From a checkpoint of a small mixture-of-experts model trained on Wikipedia.
Size: width 640, 168M parameters.
Experts: 128 experts in each of 12 layers, 32 ReGLU neurons an expert, 8 picks a token, a sigmoid router, a shared expert of 192 neurons.
Training: a variant of SOAP for the experts, 497M tokens, 3791 steps.
Below are experts of layer 8 (counted from 0) of a mixture-of-experts language model. Rows are named router (the router's row for the expert), gate (a neuron's input weights, with its number), up (a neuron's input weights, with its number), down (a neuron's output weights, with its number) and show model dimensions 400-439. Each number is 500 + 25 x the weight over its row's rms, rounded and kept within 0 to 999. Numbers have three digits each.
Before each expert's rows: "comes before" lists some tokens at least twice as common just after its tokens as in all text; "comes after" lists some tokens at least twice as common just before its tokens as in all text. This comes from a sample of Wikipedia text that the model never trained on. Tokens count by the router's weight.

# expert 60
comes before: " | ", "\n", "; ", "–", " |", ") | "
comes after: " | ", "–", "; ", ") | ", " / (", " ("
router:475477475424500504511448514545509487478527477515507470476491463489453495525476471518454524518495487486475535472523506488
gate0:509509480485530496521495493481546495492503453510496534485497481489534479505477497458511497471494535524500503473475513490
up0:509511524507515504487472495540462522457503508512520505473496493508468549540499497468478486518508512524506524505515479460
down0:528487519489470527554516478489542523506499530504471484539525509551532493462507485488502485482531491498501498476536508516
gate1:492531489452511516474472507540501500461480525560509517490503517513513480491506478522507503506489474511491477484482549462
up1:519505510523471512525452472470473499519496497482501543464498504493520498477467517495522518479513559517480502511512499541
down1:524465494477503504487513526535500486508506512506500480506460496475462486523525456531538500518495543475496549522477477472
gate2:470535477504536503514480513501495499496465418515476485526511516548436494459513480477528472524479482509459462540472508510
up2:481519484519546465522476509525475494479459466445494487524504502513489467519524505488466475532496461523476510509512489498
down2:499542486484511505505523489490510490530541463512454550461472460485476502503501523511536445494493499519477472501508517464
gate3:518489468486494497494466486528502506485563506473535514473501520492504505534488515519507537508440474511463494490490521484
up3:472517518500539502486495501456503499535479471488512519484491516512506485523505538501480479476553535517507510515495476499
down3:502539491542489486507472508507519490511503483491560479515461485522517534497533458470539524468515462525540518508472473509
gate4:500492496497499492487492497488470458513502524499504491472513529447499478500447495497502477538463533486484525496480531499
up4:480504502473504479513438455521481549504495511504516494487457537498504512502473495526519556503460500493516492504517460511
down4:515494487502410476466472513479486504446495485452572504458485507522458469499493497493537480480458528482446481533525526442
gate5:449530522481519515527472474540493540501515520499488511485500539475470475510496498513517476428514513526491503495468544526
up5:480468515480486523472514466504512515513510479490481525466505516521512479509490476494489477469507468497499520493514511482
down5:505509507476550522461474506499526500529526554548459463539471525480523527490509537529455488479545476450481484508549487468
gate6:485491467520516525521463522521452530503455494477502509496498453514522528490461518526466510495448481512491557466470459490
up6:493527511494429463492513517493542518514539501535513456484536508518500508531564503455505484479533505460537466545460512488
down6:545493514520487464526503514458500511460475523500524494506516522472499487492507559471487449515472509532515462507495496485
gate7:509502500473506469505486483525517478512490504499523489503465532490539483531495521490442487465497487460518544491506496474
up7:481514513489517506496527512523470545484508503487497497504534496553493531497509491528487471496494492523499492540494502514
down7:501482521507471465489530500491513480525500501541515449507489523447498490481489499561526478487515508475493496466483493512
gate8:527497467536508481504497486490491497469473495485499472476471495540509458466526439529517486545560564483508499481511498492
up8:490510536490501506484485515512509530521476549512489516507491528477480529529475525505522525461479488496504500524518498541
down8:482490533477492507494503452480555485527522562515508521477480493506526514495510511496479498500559502458543499528496561510
gate9:512472488481486494512514477518510507496503486502503493493479496513526529518467502521500549501479481444477542517534420524
up9:468471534481507515465501506511528476532475509514472499507499483473483495526519514448483463461507534492510458488491523485
down9:543482487551512494525533527470473512509539509505503536519517504477532525485503498533530488522494495461494546481544481511
gate10:537480521503501512511508538532507477528525530481507515460455485486498508535528485501498481501426467509500487471442510481
up10:466521474494500489498518457494508532467467457498507476554550526527503492484449486494502485487556531527484503534561510501
down10:497469524530515514517470500539463468512512462467490520491468542499514508518494484515483509478415493451532486520527463507
gate11:434493499464484512509470556534469467538534488476519498503543480540517541500476452478550508489468520524478517498472490478
up11:483508496465496528503475570521474462531509502517509507515534475531485508485487443473528525501501518526508533467434538496
down11:468521502499537530526507514501503459466536467527501493494496507494539520503530530481523505449461485527458497505485529491
gate12:469554469498520529513524523516466526505493474525496499494468504466506463519504507537467528555501498529502503475489480502
up12:555494487475479494463528481494506465459467516456510484508496456531483495490515497505506507501480470516526479559498490538
down12:448509476522525560521520512525461526495503501525532526511505522499520534485530499495473503542509487532483519545485542485
gate13:492497491438508470522509504525493580511510464498517484492501462485517536484475510524540492491514491527491463432483493476
up13:505492517499524468509487482503498517463496500490463529492479493466505531509504495490500499511525495502491505513477485498
down13:474500451451546528503556485464512476466539451522507495494536475484497518484476472505493495506454483481468499495448512507
gate14:516535481485507421486503539531512517504520506503512520477520467493488489511520530497481498500469547502541515518510530544
up14:465514500508505482470442492507504487497479505533497533453453522512462507469480520513464506477476465489510492511446517476
down14:506478478513483488547540494491496506527539492502522495462507465478501480520485424493489527490508524509461454523507490506
gate15:548521545509540497476536506498511510533492515492483496526488474501437535509518481483496489519500503474484501502509519520
up15:478474504466494490475458509528467512484457515523530498475514467454558511508490490504495508577506539455464443486495503509
down15:484515507520493529512520523481492508503515497488509529502467485449466491488523487465498512537487522534535510495477473484
gate16:474500429502517514497515549495464518463551497501513493491464488539506545448469521513524508523560504518491482535566527484
up16:496518503504495516510493520515477501527487519479487542499494479539485549462491534488493511506496526500481498544521507496
down16:496537453510463514503539539482487495496514494456449501506527493532482518475515521474509516493463540508498522481479503499
gate17:510479518528538541458525510528511530529509532498518446531532516469463481463476523525494486510498486516468503470501474450
up17:509476495467463455508489507477522470501480479525505555497491468560547488536540489460522505481480522481509522530494488521
down17:494527529509515496484488529466488506509503485539505473519474516534531525443460516490506525464487539476479515478489471513
gate18:523478491472534568522449491497562489453495515520529476468511512515539473481521553526491486537480467512488496452475518489
up18:491482501486516556514446510499567504456475509508525462475500497526547477515502550530487467509478452501512505471492510484
down18:569461527477510485501527466518472507516508481497518497498473460508519496525496479527530555478476532504528517525482497495
gate19:520512542519504516498466519501498519500499493515504527497521508534497473528501543532459492489486513513494441467499527521
up19:490510510513525519501483476505487500548453509477488501522536508542509459507512533471488520495499462494507492512455482494
down19:514477490502491484505511513549488531475505487549502480487534502493498447503504512520518501537485467526499475505512424520
gate20:467529439534520510564468490507494495504501424519494511486537474499470542479516484500452527471527516476481518520519500457
up20:509495546462460518453541540529500479506529536509502541499476531477532483509493480500513500522497496524494477494480494501
down20:504487484520479495509512524466507467533463500505590468518471496507494479518489491528454525484514513526443473503498478494
gate21:476454492504512484537470551486499482488520496511508482517512489485477484514469508478501481538493501526515489495502529520
up21:511530524500507474498472480494547504496524525557472495497458478513548534517515482503491502511542514472450484512513504527
down21:481496504499506465543497548489509488503542478525481556465482523513482479475534488462505534538529526556479490475466519511
gate22:476452487521515524485501527494540504525443521537483473491500518455502538509522511529510533531511480494493521527511483472
up22:505526492523494443538521454485501518471530480496491466481469498512526468478533504499473529543487485490516501475493545499
down22:459511534485531514538496494480502505499446476513500544499493472512499489467493513491514485478539531485464487530514491497
gate23:444504516499505483519496464472540479448490519497571483504510476465461489495499469545501506491525511479482513490477499507
up23:541480484517501514485542514515491534520508493512457473508530484491550486531518534497506495483512483500530518535519487502
down23:536501543472499513471490533511491511532512518476465518478544508493500545472525495468548496539462519507525449532474490494
gate24:522556480492525532512461514489495535490474525485527508499486486499507504526480480519470429506521547502521474503550498467
up24:528485524466496492458505528509531503547542501484497491487472487525483454525456500507452515506510519472545514475515512524
down24:469496505497520502513504486455529496506533499449495450467512518509491464479486520497499548517514500527543513463503466489
gate25:505479538495587502545479514534487498492488493486520514503516432458499499517462520525488554516491518539504488450503520485
up25:506494411479506477540490508449484525506573510455486512536534502501472517497521455510536493515517443499487528493480513501
down25:516489520504510479554513513552462527512459513548455509517487510477503531498539491492528504515527481495493457513477510500
gate26:519455520508542464486453503467505501497543512499493525459521487509523506475483481478498447536453509520494493486555498483
up26:541483518423474534504535516492523515549466535529460528510506497486498533478502488484486535509521485470514509512479542515
down26:527533496486510515507502489497521513477518509513522505490495505458544517521519479487468482483465495490549511462487494510
gate27:479492521493493508515482464503509455509579505489505473509500441537466489516514459475469501526501494514516465517517471513
up27:465524426527535497474506511530533526529527508472529530477511554528519462460517486506503494536509475515497485471522494492
down27:512471483496505489455515446482456474527507451510511540489557429499528460512471477478520483501508468509486510534526528497
gate28:522489494521537464493511525478489513496495474529498483541514508479490544556483511494460537498493444501504469481547471510
up28:458535458505500450487513506465488515480524484533537484506508475476477539516550487476489544455509466493504506493550501489
down28:466496462473496512483537427498492498539514469476490531497510482455495511476501520457494520503434445496540516548535538496
gate29:503498452497536457481469483489539525520463463513494464495432468450468446516485548488482499536518462490465513491514511540
up29:528508535478483489482473455524505502539485474488509479520490490465524496417520488540452485477480486535536472495496483523
down29:480501523543521491498497504497513499481452511511478461523471514473532493520502507496481486491522515485478454494501489524
gate30:483512482501524500498466464514501488497433497471485462494524501448486533519524512512493489525510486499499503499493480480
up30:485468493511474478499488534496476515495524469485490513496474542527536457511511502493520493514455500515510517495462486558
down30:486460475498491462514452501486485472466506514480489548501485493534497452496532480486477531488453524505519469537494526521
gate31:490504496500517478514479533475450462483461492480497491535537503497516555497508492509501528484576507510494462507497520483
up31:492510482503499504482563486481459470524472502541539452511498498546515495536491545483460544492514500506503472491485478496
down31:528482473439489493484509531502506538473516510541518514490493515473531490513467480516509517499503459468515475487523498417

# expert 8
comes before: "\n", "\n\n", "′", ": ", "3", ":"
comes after: "\n", "\n\n", "°", "0", "-", "6"
router:505497515481516490491495495524498460459510507495537490484479506502509473510560498474481524505493465497538474522482494542
gate0:471468503506517482507513519498519486498498439459511493540458530512538482484492472492513493453522528528477499469484491498
up0:469476535498513516479477533524435487474505505521465518530443530473483496479515480493508457469489490538495538528539481459
down0:512502526535478471558541505468495497541477513487505532524476500516505473510487507477530528495506530498475479508462509500
gate1:479511508472477498489470486526529498463519491486551512466499546477516490492490510493474514497475457504500469487505491502
up1:516453482522529499510463455513469476507484516496524556534508495540549481529499495514540525492515524516512479525484489544
down1:537487538500484483481500510522506494486490503461479530510490470487497492484475504481550484456509468539526503533467499481
gate2:513530535473483483521444524510551506484457470553501547527476480510480510447539506494543487554469483458470493528521515492
up2:490475486507507476531443485511470509468451486508502536478516475490493499486538500480513466526522503539447516493520508477
down2:491497498507526528515517462496490477532482501526436495493488465576517503470530464504493462513519496504488490520516457524
gate3:488491493487534470464470449520521489497546525500501520507497514502498488521518526549482496499448508509474431527516485468
up3:502482519451513502527518545507478503485496475496497524460518512509527536531491548456501497484530534494479574471511517490
down3:539518483472468493468499504526511484489509525478522513522462484527487542475487470480537501483502468522564482488515460513
gate4:495512492489481453491550536479467507472473512488506499511543505478514513486463505501468489512488480481487493459478559481
up4:491508465510492486527487481478479540486516485466528456459457527511440493507522555486542515487502540507516507520484500534
down4:496471508516447476515439516488478489491480498462585483466478478544521503463487497515507537505499489482471536526491501538
gate5:502510506492490487505495503548497495497482514457529494483485538500482464515514483516520485457534527504477505450512524478
up5:499451501536534524475498506543455490526493499530461517457482512523512493497473511493500462512470526512475548469511448516
down5:456497504520534534471482493535533504510541537562514514527505531511500517515507515482474480475551501483472510498503490477
gate6:487484477520487515529453526493492502516479472456535508478478462548533532520456495516508439517448491488536564524489472468
up6:494505499470463470481549510500508489488528488540532485481474510531492467497540497461458521501518561486498479501513468491
down6:491526502498453459517480516464466463479509461518531457476520511463519503471508539554500512503484483551460472475489471502
gate7:523516495491542480524492514491539496509493548505550504503466499499522491501467482473430510504529470461526490513516533521
up7:487502510478468553481499515522509551494497495464484520485514478508473450469513500511450515555482455494455491501511517490
down7:521502515515503493509516491480495444510467483514500472471491509535543505487492472504532475512518514476491518508454462524
gate8:538497498510473474529487471468507484484499501501520505522510490487503483452508489496522505559490529490523472510543533463
up8:441523480511513496488516549513514535507493514487482509477497527522449537544495502519492509471495510520490555512517473580
down8:517492492481526517513485516511527499522483493489493507493472528545496537515487512476521490482507502523568498511477545501
gate9:483506482475524490555463476491470502504492517467518482510485487494540548557523500480519486529489483504482499522518437543
up9:462507522490493537507469530469531501527506517508497562498484485507446478531525484509475501473514495495497466496476532527
down9:500534558498495474518506523512539476490499496484510527515474491485514520513543492534502542534526498443495522567517493521
gate10:473502480524472519509496476523480459527547514466530510476435472496524479522507492494488517476453532533505544496474482511
up10:485491502498508475512498494490513524472468497539486503517561522519498495489496491533525457507567480479481476518537575496
down10:532489488498479508491517461535460487522539493512483491521477484521515549456492454494475525508485512492511477485487473515
gate11:506483497500501518482520532498522486501535483485499501529491503515512477496499476503491500514445533499479461522513474476
up11:507492543524525524536517533497492498503493497461501525522505509498520517523513500476479496535485512502516495486463532500
down11:482509484547513493508486509482521437486499495475460477506460487467508499549499520498502494494490506514501543488494521547
gate12:504558462506508524546519493526507513442509494504496492497502506519530468509516493510454507580482526484500444490512439490
up12:551495510442504435465514483540500500471492525470534472510472485499511497516487527498517509496480468499512496507508494516
down12:465539502514503491514494468555510470476456481467544515541459518496528495462549510536483472535477495527471502481493489474
gate13:485482479487512540525483508486457533482497476478563486530478488525489545525496450494509516473516525539508513486470497504
up13:493506494515505516482500535512490519494548496536429495490470473480483542491486514493483525490556478509485528474485475480
down13:480475487487504461522519502464453487462482480470559543494551469508514539487469483503482548473479500485461511521466547495
gate14:504536495460495447470519540487485491471513502510489534484479524487455499493495504504475517501507535549539488520490521514
up14:476488500485488492454447469486526525490476503517507522480487494488470487507525512510521486492466494516509473467493529497
down14:515499468466518539541531493498523480511510496492535454523477485469510485514489461504533491497512524513493475483489500473
gate15:502496529500552490484528514463490507498504500457504454511482467507418507515507496481520523511452499522501496515491539488
up15:519449494505467504509477473524486518475489486494509498505522489471565495513473487520520537520549523463481512509499519511
down15:490506504490503510538525521507458510514528498473534510495522534453498483467528465525499511516514514515548539527479452455
gate16:483532427489506530541495516534513509473530499442532485504507444518488507483502521518504535526532500521509453547495531503
up16:459516462509509489485473490540500482528535510491505529478502446508464560479513512507515521530491537509484476549466513508
down16:531545525491476498550551484459465508501536482410490529530499524492499501498470510499486481520465498482516519487479468497
gate17:468467488507486508497465489510483503480509492515518447528513496496522453458503539457477511553526491509475462478494463511
up17:520525523519499506497515507520512503544470518488532529475513483515473533509507488546515467445474513502546549515489540472
down17:488510535530461485493504512491483486495533506516469503472476478516451505487486479514528514486445517477517571463505537446
gate18:519503501481505495471458529491506515509489503491497490477488490492518501482484525472507463523472500491507506459470518498
up18:515518519493505503493479559471498523509478481477486503470481486510520495509474514480500463505482496502514530475494499503
down18:524467507502488500457575500515483495515516506514498524503499520511440479487474506539528507465516494499516521509502474481
gate19:527523481504502492487531524468511483527449511458501541532507512486512465530508521467484505487508470512444445491537518509
up19:491545487478506510505557517469503507537453507455520523506526485519508451522488488504512510482529480494458450501532496505
down19:479445483479512518507486468511509508504543483518495463525426468480490495512558483530520478498545498514504459538496474510
gate20:453562479525540481551472494533505503495478470487500487481524488520518497502504515500516503511511530480486476540502494448
up20:531519495510498514469546520521482473466563504523511509488478558470465518473506480456465524537544531503542502493501481526
down20:508542505517514522489482512500484484527485515495600476507516551477494506505496455519502536492452525495480457540473449539
gate21:480498474500525537528494476530516477449531491477540491519496488473461507483474542498534494503493531510510482514491522503
up21:471504530514470446501490509491515494509477514511502518514472507509502519555461522525492513497522458518459542502522474524
down21:515506516490494481458500523504511567502551510569536528444488506473480521501482452477481518527537521528541489463433483493
gate22:497515479535512489511523530539499492504496526530531474531486485488491519478469520521536556495443492474469490498487497423
up22:502550509507460499446521474490489482539503502467520465476474517508498494500520482491472512516487487437485498478468516492
down22:499516470520525495534480516500501529457459509512534537492495496527458495504497521525535545488505471513516480518500464460
gate23:491503502504432498499523478518536488505478511462571489486511511501476505512538473468496485508508484497494474497461517522
up23:517473508525520505488474528457491535512505495494490523478483531474536476525513500501531512503477496494507535508510486507
down23:502501543418514560494501518533516502522504478488479489526515511545516534514507486482532487518458510503495485514490540465
gate24:507513521507529542516489475498500496480466498495530536481488517508471549539511516530467436487517527491513464487521505431
up24:520492466462497495497513534519516516543512497488467480491486464492533462482452489477490538520511487485498510488500501578
down24:475497532503488517496531473448530472504528540510535467491487497484497486477510586461502536466495514510524500514492461493
gate25:505474513519557502488463508542507486486501474533523506521531487503512490536459503521488535490481446490448461493496528508
up25:558514466482464516508517510483491451517566532477482458560513496465462505515489473497509503513502475495530508495489505495
down25:492511512545507469492515517493508482516476500510491475484504524507539505481492499499509499537502459501487489494502547488
gate26:478491510518543521515489519486507503485531523499498513435507478496526471473450502500548477493476497515511534533490487490
up26:529526502458490503506542537510496534496452478524497505532533496500488523539490533515481490496484539483486516509482515502
down26:523491499541500509517501506475539486497526558520471489465457505501538507514535522463494522499503491502503506479489501484
gate27:462519473507501504508481476517492458509520500509502515511493428492519458512502485456456517480502467515533552525509481531
up27:537463467480501477521512507503485548507527473483493527487536501500525528457447537511520473539520512489498506453483485513
down27:507475491507468524456522496483484485515569483432486511531509500518490501501432503490493496522515482511531537467505496482
gate28:534527482521545469477533533455533500517491433526500476507529504520497494542493531503451494524513487467508482480514519458
up28:503550493513471478504485504489518494483500470495556484494520499501469477466524524467488521457504508508489494507473510484
down28:480464487467516491526519489490522485574490529474509526512535476471526467495513495510498549494476525514474510514543529531
gate29:522544508515531490481504488502522538504489472504524475489433460459512493497553536519493469527524479522451487499519493517
up29:519489548490498479515511465498476523538492515489511476523516451497550508480516530508462490483493450524521536469471495483
down29:484500525502481539527505517526490515508478505544513469455469486482524476515515538533491515480518464430501461490498519550
gate30:494518444500511487508475500505488475472473491513495513465524490506480506502497454491518521504508528505520492498491508566
up30:468492506493475474516491509502466495468454478502497485488487485498522479503541442454547519489465500524535490509461418567
down30:495504531497452509503506476494475488468518499502501511532496502533517485504542491516517499495479496502527447473464539530
gate31:498480484501496462514461533465461469479505527486544511494499491470502532518495505497508513450518529480488513519508509510
up31:517461532526544522488505548478485477536488505528523475501497468497483502504488537499485512514455526526498503485478533471
down31:552491528485515513485517475510526504502494482495493523478479537497536510483507496552466447513490524477532541477510460492

# expert 113
comes before: " |", "\n", " | ", "; ", ")", " |  |"
comes after: " | ", ".", "2", "; ", "–", ","
router:487491482474520505486492471496493525457532540491478515488493462513462518489497549527474521490509487505521501476519509466
gate0:493478463484521512531517482479551509505472457488493485507470479512550516474479489466493505481515549533525514488507529500
up0:504495560510496460477456520535440511462530499515487490512531506510443494517515485486501478513471491536442517532509464455
down0:493421488532499503524538506477525519472499498536533492521532476532523484493494457484531460510554461487469501510523492523
gate1:482510446473518534493494468519518491448520530527522530477516517501505521481506515489471492520478520503511520485518505533
up1:496530558540506481505457514511508506568491466485482519524499481521508489498484491520526547497516499521455523508466480502
down1:505526557498535508501520484467503480548513488494467525474492476504527494475514527488520525500506473505525531520457484464
gate2:476509494507473519473470533507484501469513497516497497536479498508453524507492514465527442509547482507486497545511523505
up2:489503505512513437456481518482503497439476489479491515505486488446463473497535497504460520517523521481473475486505482473
down2:485497482505519497515530475515477508540474488508457530491502462515495507453528502497494457452494503487466508457524497514
gate3:499473533501469451495466470534565518510508514468499508474503501497508465541515505506485475472485494500492483509497464488
up3:503510537463475502504486485490527473525464513499532526510526497473506457514476512482526516507550504506525509478487502486
down3:518506499501477479480507474505454475452489524497540491509504470542534570480514489484503522497551502519512504521506507554
gate4:498449528483487452466524478462472453482502506553473495471474544496477525494455492501452487523505538487481535525504503508
up4:506466488491487427475494456482496504482505501532514495476426539506454514542482527527499505518482541496494492513489491525
down4:462501512551488435503501480474491487523500494496560498488485513505436500479517506546513528492466514539459534501506504500
gate5:499478461441515504504500499539512515495502551518559494505478509506470498478519555525532454488536539504499524490433543498
up5:497475472486498516491532500586525533542490532521520496473471479537515497465502527518500475496514513497479502456505515482
down5:475512479426502517490496482556502529525519518527458477519509545459519528542474524508483478471543517471485518488470498527
gate6:475549537497518518521438495496495537530492470530474483497471442470543501466480496506510506507511476492525511497493492467
up6:482522484472441483517534532491517483500509541499519474507497520543484510497523509473479504485502476470496478509501518506
down6:549503509461467459510488531514509511528499495561509520515546525497539503483507488503507467545448520476479501512485490511
gate7:491536470471501464520520511534529471459468530513519485484503517486531479491516472465448542500511464499561561475502521503
up7:502457519550479504452510545542455548475493518468457510507544465472460501476536449516449476514493481511482485564488491490
down7:491493543489484475489494489503492459476493476528529450465496462508473462468474509528537474517493538510512507519494483514
gate8:495564483479539487511480481468502490504515478557482503520480497499497536479508495487533525506531505515498487507508529465
up8:517529505465482497486521504529496494526490530462527485530472541520444497552491528475487493488507491512510507494538528546
down8:474501454498509498470488522489515483527503498509496512526523496487468507530513493534522473478546461479531471521512539492
gate9:531502509506468492465460472503491513506483500524494454517493521496560516495506472541533502504493500549481558523479451498
up9:438514530474528531491505520502541529522479492498480527486471506536472470511516517454481528476518512435493413505506508490
down9:490457451527494517496556496499488544475530501475479553501464520503514514467499532449468516503456471511509549498551528557
gate10:511504491490515474542509493500510469549517494499498502493515479479522469464515516490512476433438485520505509486545475490
up10:497500478528474513492489515503498538470502511501499522514463537530478511518459465505489476524577498489514508495448535496
down10:520495501464519554503502503543450497484509512479443482520457497496495499477503481502508504480457490512503446501500480483
gate11:495498508464490462491496473521535492519496479466506492517517497521561499535461500497472542486453479498523493523503472469
up11:516487500493503486489514513514524504526493482499481514477505528505513487486486519482487513522483514544524475476486532544
down11:500508457514552467483515495508490475515504496463492510508510495431455493505499497571503467470511485511483495509490517452
gate12:454547464526493499529545499517510541455496526524483487485471455484518462499494523509496503535458515494497491483499478514
up12:528475489476467459480531488519548506488476491508527485523542526516536466516520502486495493528531462506527489546497516513
down12:456549492492477531523449471536503509512503512506535463512515491490482522501531489499487501570495484527500546488474514519
gate13:525497475468477493485490489468483564489509455497522514505464448528520563520485495514477500493537448517503484506475505488
up13:539478499507484503492499493460507549483544466492498532502451447510545545524478513503502503491529455473504495503478512496
down13:475541525440513467540494481470508489489509530518516518488490470476519490469485479486467541511481467501502463483493490510
gate14:513525495478507485471510550527514510519514495530508518437501473477443494479512528474496457505505501516512485508514522494
up14:524498496484481485492434518489503515460498512513508487480468493518442495522489557480467480480479502511514513500496495477
down14:479486502520463510573501463467455467490512500467533485504503500488541515479525463512533464506478472529439507490492497552
gate15:526511549493499467518558529479503526502542531543499485513500481513469488471502501498506528472497483519494506482503511499
up15:487468493499525538507469447488496494493486455467518514487522495501552522503468503507508480537498523443500476488507514522
down15:453487481498483511511539551497528509519522485521536519515498473465461496493520555474501539480463498548546521560529464496
gate16:540477466504514529497475514535503518484533497470501475503492477512511528482507494538518518519538529479497449514571496510
up16:506499518476524513510486538544510519489488470474481501474498488491515535430537547493518493491509529489464449539518503516
down16:489486535516513548489497513481533481510506529457464511520531514511498503514537506475491508501510509513513485493465507505
gate17:491488487516471513489496509500473506527505498522516490511520498510489486463445518487470506529508508478471475488485517498
up17:514513538502517492511487491502538519508463498477520510479497491508488482530554522493517488471474519515503517515504487495
down17:490496510528518495531467478465482457538515497502469499520462510479502562481482534486537507479495526507502489504516467508
gate18:494473480527516549527446488543499504499523539529510481469517521490571474518540497498496478517497474492502554472494541497
up18:487480491533498534525441501538501509500494515538512494463512520488563475533520487508488471515480454481510573484488543497
down18:494497495468501508463529502544473530478505516471513506507473506497565489489503478470521518462496495478510518512499495457
gate19:538523486519501502485456479487515515469437517521493503541526486504510528500500520495521520481460472509485515496506541507
up19:515531499495498487505469487492502510488418528517517486517534477523492520500485523507515502489502482499489530480478520514
down19:513491525490510516482504484522488499482504489516498493500487474518469519511509532467507438494482535526494501505514456495
gate20:514499465498515492495501505507484521523501437511517514480507452482495479540495533508528498505518514500495438524482507469
up20:489509531485514526476553545509458508465525490504507535512472498516515487462528479509491464485484499521486484534473534523
down20:483513496513489570501481506488501497513492496503584509520490514484488497480482438495480540486520478510483480527479486492
gate21:504489472510504518515450493550480508541544521483494516500515499479526509489456470483504476537526486479495526478477538493
up21:475527555532467474492469495478516460506504498564498537524460497490488496505523530547464497498530533532467498537498475527
down21:519494485523459485544543545516487500470512528525533513492486511524484522492489523493511465501548535533502476462478487535
gate22:495493464490499473466540513529528489488510552570495434499481479467489516507498497489536543527502507442495523512510508488
up22:513528522484473505537505503477481513501496473414493511493456491524522495537524493505465510506528471512459485523464517513
down22:438506478495544476523488473503517526500460490478524522500532501499500520549495495494565536500484558499536478500519515480
gate23:485531500501484486513491486483520473448462548506527502531532468499504536490519467514503471494523489490494507487476464505
up23:523484511512517501519492488508530529536527481502477474492498526498513460530500510507486541502502496516500507520526516504
down23:539485523499477516479471492475562519531465554534490526492541529475562531505506509434507526498518500507491476512486470479
gate24:519508495503483524510499489493487491516438474486484458491493493523515497547488523487481408505535482509521476483513530449
up24:502496501481514494493503520498556521519540462495512502462485495460483505507478544502486539483486524482520521500517486534
down24:491477531531535522538532527469531510487520511437506476493503512498499501492552482453496536453533527520497473492470531518
gate25:518491533489569508506472475492478499510469495510465484510518470486503510484472496504492543473514496529496500495505542490
up25:484490454518495521511518530473493502508576548504510480526529463474448531500487505475522479512520508492518513492510485491
down25:513514509525490507501520533495442537530487530485528492530487494497505534491508471497511566510489502495494499523494513504
gate26:483495509529483482503468493471527554494506470511507523456498503487495486477461461486511451513465496493512539503567502502
up26:538506530461487498522513476491490555545508491518465508544516514463484521523487467504505509475479490490505505481499509531
down26:546498493482522495501508491460509519487510513506528520450456488491518477515503498498474492523479492519515494500530579477
gate27:485524480475516504487484497483542530502550502547447488466457462503468481507480481468502516501491502519481494556490503503
up27:491502452473471497509440490497502523516489471459513493512523478524483523485455498526544543508490508484460492496478486477
down27:495489513503455506489486496472437522520513465469479544512529481510528487505522501474463503464523441491530508524492478520
gate28:542496509513521466500480469479534483464482491505531501536470513496506522480526542513474484492478461472502460463509495485
up28:472518469529506485453478471492546463441505500512595537516493472501495483471526499478489507479503498502506441453506519487
down28:476464525477534512503474504459510510517508500484541518491522499451503519485498518528505522460459497523500507510539503524
gate29:511483479499497471473464496533530535536479456541535460475459493467514457503498481515478491535532532525508505484490528537
up29:487461539481446480494494439507511517529476460496521492507500496528483478488511485541483456480498521541483495474495505484
down29:536513531502518527511527536493509479519477514511517454529521458490477491488516479477485533517496497457485477470515524536
gate30:468485471488520493487507506488534459495472497485504498528526493487493539506500510496513501528511532510476490522484509482
up30:501488509506482482500476529498483503519499476474471473483485465509505466482540471491543509511445474540529515485451457530
down30:504522528482509460520511460449523525438521498479492487529478501535502480460505492514475497499468539527536442563463505497
gate31:548505495496495468529487501456490489479505508498481517472502473506476537504480490507499516507531492525514465513499543472
up31:532485493503543513526522482472492516494489486525485496458477469521468498495485534497487525524511499518527421510503547455
down31:564457491474501533479547473506515526506502508504480568450508516521489516449475478498510483502446508526550555495538472439